From a checkpoint of a small mixture-of-experts model trained on Wikipedia: 12 layers, a variant of SOAP for the experts.
Below are experts of layer 8 (counted from 0) of a mixture-of-experts language model. Rows are named router (the router's row for the expert), up (a neuron's input weights, with its number) and show model dimensions 336-391. Each number is 128 + 32 x the weight over its row's rms, rounded and kept within 0 to 255. Numbers have three digits each.
Before each expert's rows: a language model's description of what the expert responds to; "gets" lists some tokens that make up at least twice as much of what it gets as of all text. This comes from a sample of Wikipedia text that the model never trained on. Tokens count by the router's weight.

# expert 5
It responds to: Prepositions and function words. Prepositions, articles and conjunctions in running prose, such as with, for, during, against, of, plus the n of n't.
gets: " in", " the", " of", " for", " with", " and"
router:164152101079119050151082128141189162090118143129077135147108119089114136119075157133125110150137141150080130124148157080131142106145190132139098179177172124089079124131
up0:092112116130118133141132176130114111170175178194083128160120114086092140107073084169179097085154140117096107155178134152116156118167099174134124153039146147110108096151
up1:150163128119117151097144102140134144171125201128133084216148117110147126095169148039072115117113109056147187163109116123122153094142088148105116136136112147166129114188
up2:160159139167111062103093163112128118074104132066134078092156146120108164141122147208075106129100124090131145122111075118129150166124108123084162144112107134063101139131
up3:153111135093082085121160158118145114132168075186104113115077127113114135176152140187124137202183152114115125176121161159141145117124171174121091134103105170130092101103
up4:134145119141102149137129139144058139118186072144109167127108102124179172149113053121141156161062189127112090160091118097176085135087072085164146179165155118153086110185
up5:102160045130166100123147124099090171112130169119172155091082164119103118105101128094124097156124157115102122137152099114177143179120138138117115183157092084134139108045
up6:171208131112142127087155115149062124095148172116128111134124120074112100084121117172149153128093144087127148121042095128093103108121082114131182108166125094127129127116
up7:066184140094182093151153129080113168165107165106085140152078105124106140057170085110116122169104154153149108123124109098094144109178094127192123125096135125069159121133
up8:155153017097123136135109090134118145133118088161026150153105158113086124186102074128136104121109144116090140156142111152145119182116073107106140120149133126150106167215
up9:104166125102104097068134177170163117073116111140151125101119154121102124049157135130140158166139135093179121125072108107075173136134144137121142108099148128075108163149
up10:107112124206122047207134166164078193130116119147092135147188104132148098127125128133104155085126125188164135149141102207107161086155105102147112120101112127146148140144
up11:149126104077167115184057191164162135123124189118104135089145098134141070174129143076089197204111160081090088098121186075134143144145085154112145124121133163118141177062
up12:169096146134164125098107158110129122137157097105083118141072130113126089126164166106096200082062101075158110173105147078125167094139124109075101137138186169137135163117
up13:146131117148144113136102129108158135144102084121165117138172150130118156161103126134093166148098133141126124113186121157061158120110068110106164148151089071129170101123
up14:137161193151121089132110138134149091101103102134108085145106136107120141145164085168178104138151135192097125178167118178147194124091099086131167100154149189144145190102
up15:091133107151164184163186139088133086154132100122065126117139133139165155110192111139154130094158113169086160134104074163202197197096135121139108169126129168145090093096

# expert 3
It responds to: Digits and number words. Digits inside years, measurements and table figures, plus spelled numbers and quantity words such as two, million, several.
gets: "0", "9", "2", "5", "8", "3"
router:128087051065091082134103101114166107109125194115073114143140096142127156102108134130125078138181126149093088088121127108086142115131103080119104150159166129098111153135
up0:110147146106169101139159138138104118145111136094166178152090181147077144108111155143078075131115159057122145112070071133108098191205078101118122129185156167106117147088
up1:158128173130145173117061171075150157119203160135130113057092120127095129125111135150139153123073109074135107165134098154102099138049172152103147115095167154132111111098
up2:168174176106154111109123139152124136103113113070130114150144132110083147171157152147087123075118172118106134131173183154075138123123100093090134137136127151119091152095
up3:153117080083096175124076119127184122148176114137139186100043130116119121102115130117125154138164128211144095191088105182117082131188130177062120161109098156119104149117
up4:182111088104118095118121108134096091068122133115117166126119054185117162138103098123131123231147157101088132166133114151125101154144150147144185103131082048185146151106
up5:216138193120173122122117132149149158138137105114165182185132125111146120108123204146156107126150159115123108160157105108055111165181145113092143158163127124060111131179
up6:104179115162127150109179148138130153135122161098163103081193154119104152084072137124111085121123137101128186100140141111105134128147129112128101127084209110121106147179
up7:094134169082135150113156148124111127211171089138128092164103065122100100118109170161118152161142110184188079181177139106157091121103095149073140095148144143078126105102
up8:111180108104166099099136131148124156188112150127141090122160124141117174198084183173109130167102101101168134182052097099168098144174196123164085132139150114098137096146
up9:055088102130135102126103193073107121135093147107175102116111119092171112111126120121080131157150078152117158153124144082133072126116141091146128127113124101108151162164
up10:180099142111068119156084119127159110080201041171156146163109109124123110208122082157148156118084138120109109162131117101141119166096140165116184079074095214111139167118
up11:151105153123142112198144134120075148131154098053141162132151123130167133148193094105180128133149123126143113048127119112171203161216141131156191144141096148140143117182
up12:167084155135069094122142154113165112134141126104154074115140180121081101222106073196135104097138137124155183153138112164112105139190156096164119191126143148068165111077
up13:195140116127145093101134079124150194143144092168102148094083147170135145073137153085127114092127047094101133108119159129121145124143165118146076159163119113147114148140
up14:100099144135122155084118129124106120162104178131105153164128137142095135160153118144136115094195159106114151090133121150135128101120136168141147079121146139162127124133
up15:124143169106178173139088133135151112141133126133081163157107097166130086059103168158156151174181090122117163169173152138147157128100117174142148129102181129123148189075

# expert 0
It responds to: Space and word-initial prefixes. Bare space tokens before numbers or names, and word-opening pieces like de, un, con, out, mostly French or Latinate.
gets: " ", " de", "-", " \"", " un", " con"
router:104129149077058108089135107110160129045143161139111080130103139138156152081108109172093047109110164144091090140123133125093149119124137147126103165170136147112092086096
up0:156176153130176072090132146124110171122130126119092118140173119121155177129127092147075139196069148094164113105211097094124104092155108123167088134161138097139130138155
up1:121107145106127163117084122137181152107142171103109088172112160150078105151115115129112124100111153102126142150097151116097155125109159096139103196124122134146130129113
up2:166162233110080161147070111140091143153184105096139095175120132054168115108154116113137174175118173170189131162097140147141131111105126150108093068148146149170072101170
up3:153181070085138117087158134130130119082127176119125129138173098069130111081162131078129103133188170131129159164147084125150194153147054117101166162174127155079165129094
up4:084123115130102100112148113090147108123133096096137096116092122133149100163142113146069124131122152128104127087203157126125101131149097138084110094137128166104142165142
up5:062129112160104101160148061146124129098111078091157182142116139146149179135106140073133110051105143157100159120134168166140159132139076070102062145131128173142120148050
up6:173121141146142143183076110125139149083164147141120091119189101214133120158078110128149101135089139157114076124135095192080130152117135172112181122141162138149157196152
up7:103181108080155123145092186091088139096116075159153190137167128124122100103155120082089128140078145165094144070112129151100138155128173104122146164151123156109058181127
up8:164100128140126117113145096102138113045107133140095130112167155081100086135076117145129119110138148184133151139167078050113111127056111171124071139189111109062153143092
up9:105142163079118144106147129098181106099162152121096128161178077145125126101117163111123148137151137114121169071119129124126082191133189178158138169127123118122140068132
up10:058127087052153091091125118139125197120113133153191122103145104095111107138089118101132089129114134140118119094160134139128155185069102120183170135088187146159094156130
up11:150120154106126078155197153183095107117109080129183104129155141062106106100111139177141108176174127127152109104140087154152205112140096106106155087151163164112110135109
up12:084143092134151086166067113090155109137099160088092144145164138119122163169079187156151086132138113119209154126164111084126104147127116177143090122140151172136113153100
up13:133085121121103132122158147181103161127157167121054120113086134169051154132138146140124090145152156134063154083154054119087159114127104111135135174121113150145154187109
up14:123176138110112101117155144193133165157142101155165134054155163143149177117098115142119119079105133175131086111107074141161140096212142158135072109126164109110140102080
up15:126084116096143107174105097207180162115132110134174123099141079130188129093154089163146064087162205140184049166142149149081168111183115104093119120148128106140070111081

# expert 10
It responds to: Asian name fragments. Syllables inside Korean, Thai, Japanese, Indian and Arabic names, and Thai script bytes, such as Kha, Shi, h, ō.
gets: ".", "\"", "h", " J", "o", "i"
router:139090081062078075108139168081142137118134119123102151119093081126131137090106106125046077150125122169097133120149097120156119126143135111126112163172154132115136133158
up0:145155203139162114126049184155162133101091015128102142091173094147081112147110154143117174142110136121160129076094128161139104187114172175112123094117144092165159156065
up1:129135100121125144096084134110130115075142129140091201152103157097071113133132168145104113180133087118115116134191121141178104132076127119109113048128181097175150136148
up2:129107142129145172123146121135141067094158158115124059164159104127164140132081113119128164133152156118177141145177150117100140155122151154140130174146158106096176109135
up3:140146108087113136152126117154177090112150075181137119110145077127151116079175141144122093219142162067173169105115118105154185088166115085123184106116135114117159126098
up4:135087124073115091093099133114159159144145099106142100171144110170154175148169097132153119152112188095135057165107134142132147179139103113146151105074129153108150151146
up5:101122117082114153151129102138145093099091116145089094096118151118139179109133101125063134146075160114180118154078171144120131067141158153153120147142135157103150133122
up6:130117120149117069149147162157083130180189123134038115172162157163108112136141154094136136132154145161144098138088125129098147121072175116102115101141154138076140162122
up7:091167104113096119185160135082042161061126134111139141138153088136124178122120167169135085118096132134155103124127112097143125180160096114090111144143089075190102176075
up8:101213134148143103146112167111102147152136099119150131198136153100128145156125110044128178117093123116092193063169080140108111111133088099068117065152164090110138105188
up9:180087127157183141121182058147094175170096085172077105097171129067103129088116111131159123098114150137120147135153078125131136205096133172093113156111143148129120101094
up10:108167145136122123109171112146144176133093133167125148162063164118121081099102117148109092130151166161062214104153139052161171101150135136140086134132174116138149113101
up11:138130125108124179076204067067157106164193101096127154113120142127147092181168141130134128135094111100092175095162146153225078107125138133173153111129130092056159106107
up12:130094133084115103096185103166123151166141161193153101150125116116141159184128121094119138097162093150130126135151196121120146149108109079156129142101165115182150138092
up13:130137081152024191210137090133148116133170139067115127164142105097142073163124159125162118141103079176092119160134137132150161155158178161096135163104174098099150128107
up14:121106131165076193161118133127165036091104101171115158144116169125149107099132103153098147132096095103077066064125109158139194105127116125119116115126137110103117092094
up15:100116102139108129115114106115184113110141130141089158155199124143141084166094116131177131097121134094103171106190120060140110126076055100167136159164183110121115102222

# expert 7
It responds to: Statistics number openers. Spaces, opening parentheses, signs and leading digits before figures in census and election data, such as (41%), $, −, population.
gets: " ", "1", " (", "–", " +", " −"
router:113070097085128114116092121089175135079144162155105097183097128094153125117102162140100082158143179160106145147109161103120137124148139119126086163189163193100069120149
up0:131140160117179123185133102112099051128148119098130111099179134132142098135188099125139157098104123178095118140157094065179149146064109124146132193125085080089136086076
up1:103090160133123161111087104084106120170117141136123127175130101093144080107138117147078129098161133121114074166184126146101175116138170088147156074122087072104156141121
up2:127199128141172087168126086144134091152109122180195116076161159092161114128158133147109174087142092062090132189091050122090060111098109127187113159151137072197160174138
up3:123107098083143136135152164048118087202134111085165120201143076140137106115105115051097163157085120070055177107117160120119085144099128144146118127127098101109171147136
up4:165156147126081138185131099083095107134149103211144123139137123140142098145168131135145146104141079114155133177158163155129125162122156137091151146118099196117114135100
up5:154141182139096154095110098086127187114128107161117109125123151140111115104148148179108149073155132138083113102157124173131161150103143110173126141134202093136147173083
up6:104134128087162136158143148137124085092185129147098130142178132111123113148159131132135124140098102142113124170123128145120141131132140126120072081118125152197146180089
up7:111142132100176075166098170162107166085138127152092124084150123058199117109110167118152138081154123130121085107137121130149134132135170105069077149051105156141113130151
up8:150140137165119149157214108139132121183081140106159132140122183115154104194158120087142122099145084114169121131103147156170115096131153144040125197241192181140144085067
up9:144077117147133175097158123095127142124169131122117154191126174152109131135176151098117139076142093145109105118118117122157085115110187123114160089109114151095084095144
up10:123080211101119104134117134172127146179083166161113183134157113187124089130154096126089121133126098085133160122112132152148095158108116128138128106109117164144122132159
up11:140130075102144080186141122136112135111094134165110148080165143140160107114078094117087093116085132151110164119090132143132142153119084083095172128086095165122160035182
up12:140114133136056122122099121121141147074090105125126138172165151137128132098123119105117090097130118144164205104140138163084123195135202183109069182050107158167150191190
up13:146063134151101091154136188126156120131095132122133121134102102120148132170108115153134062147120172128144091137082178171221125117168058133119145182125179173106085220119
up14:070096101072129130149112126166125171181137093078104121151090156137123158194103116184121116166107074148087119137069164121162092160172163132128093125123128150164056107132
up15:080142189086118133150103167109092152142157107107173128107127115110099171066193129085131138133145135122209079137130111160086064119122107099140120106110153171111114140149

# expert 9
It responds to: Line breaks and headings. Line breaks, list dashes, colons and first words of headings or infobox fields, such as Re, General, President, Phylum:.
gets: "\n", "-", " Re", " re", " name", "="
router:147102101094117103127092185089175122118055170156109086142113147109174128130144113116083114108097151109133111099151106114099176104137137157104100196155129147114094158167
up0:124087163129124123127107128134134145123149065178084135120155176147121152159142222054096160075127102095165118148161122091140156116161176107116144141178127068133174127107
up1:123112104125156152169133137073145123116132117083137033108199142166088138137225153109147104136149129122138106157158171103149144151140132161177156105152103144149172143157
up2:136133103177165156155051133131069114109124123100157154118107141153151116111135116105113159113082140156083068096158158141151153139122127140063120113138167182187150162118
up3:166120108146173148139121109136168136139160153126148100122106100080130145107154105122117126093162138105114146138132096118096129089135135068224122126102088152094173120200
up4:139138092153168138123142117162116168089124163068084144124179049104129155113083126133125057172145106171121086091084134165125161089102148166113060140029093044181205206147
up5:135086150187110063123096139106108090152158106103165127115066152066116104168156111129041131071129114161147170170165176167151081104128153168119135108101177165088084139140
up6:178150160089105128162101113142152157163127053132216115197118101099144091182122134161084136101094098102118165138143131117079164127164138147132121142126084161106067124127
up7:150153140142069160154141163169098122102111104105059137157106111170168170139126175113167159111142131158107144044120114127141154120084085111121157103146109136087037124132
up8:117106136133108119132149124106103106212137163168110130138093097107149119117053107166106136142114134116123067077156121155127078139111106136088109106127073150112105126187
up9:194156114177147142038079151119092078134131146102154162152100131120115154105093142091177120156108142149118102063100100157129118081110136143067104114251140119133137170096
up10:094073157104051130197137171168126178184110136132154144081191122129093164196125113130095066072104114102097141100081097122112127159113102135146109150155151088032091089104
up11:149158112093102128141161199119143156122114149122147092085138133104089165131172123155115128168190144124167105147124169094163170132133134165120131118149151120110137054136
up12:100131156151136111186104115125118116094167168098179157095100117041149206108131148148088202136141081120178103126127125165127142080129152169088159083099151112166107149109
up13:146056148119129185009161119163121139158185132096102094118141073094123155158146082125161117109086067171171197115146117062085120141114132154131114151144137085119127166183
up14:086183101139129172108073182146131114095117149171167142147165130090161124139166192101160075129162066100133086072176107089125165186101153100102106132107103170179149080145
up15:142110134124095157136076110141176163141136082185143159130079110120184122060141155114168074147073165170137134014110149127103204076157134137030063170138119122115115142117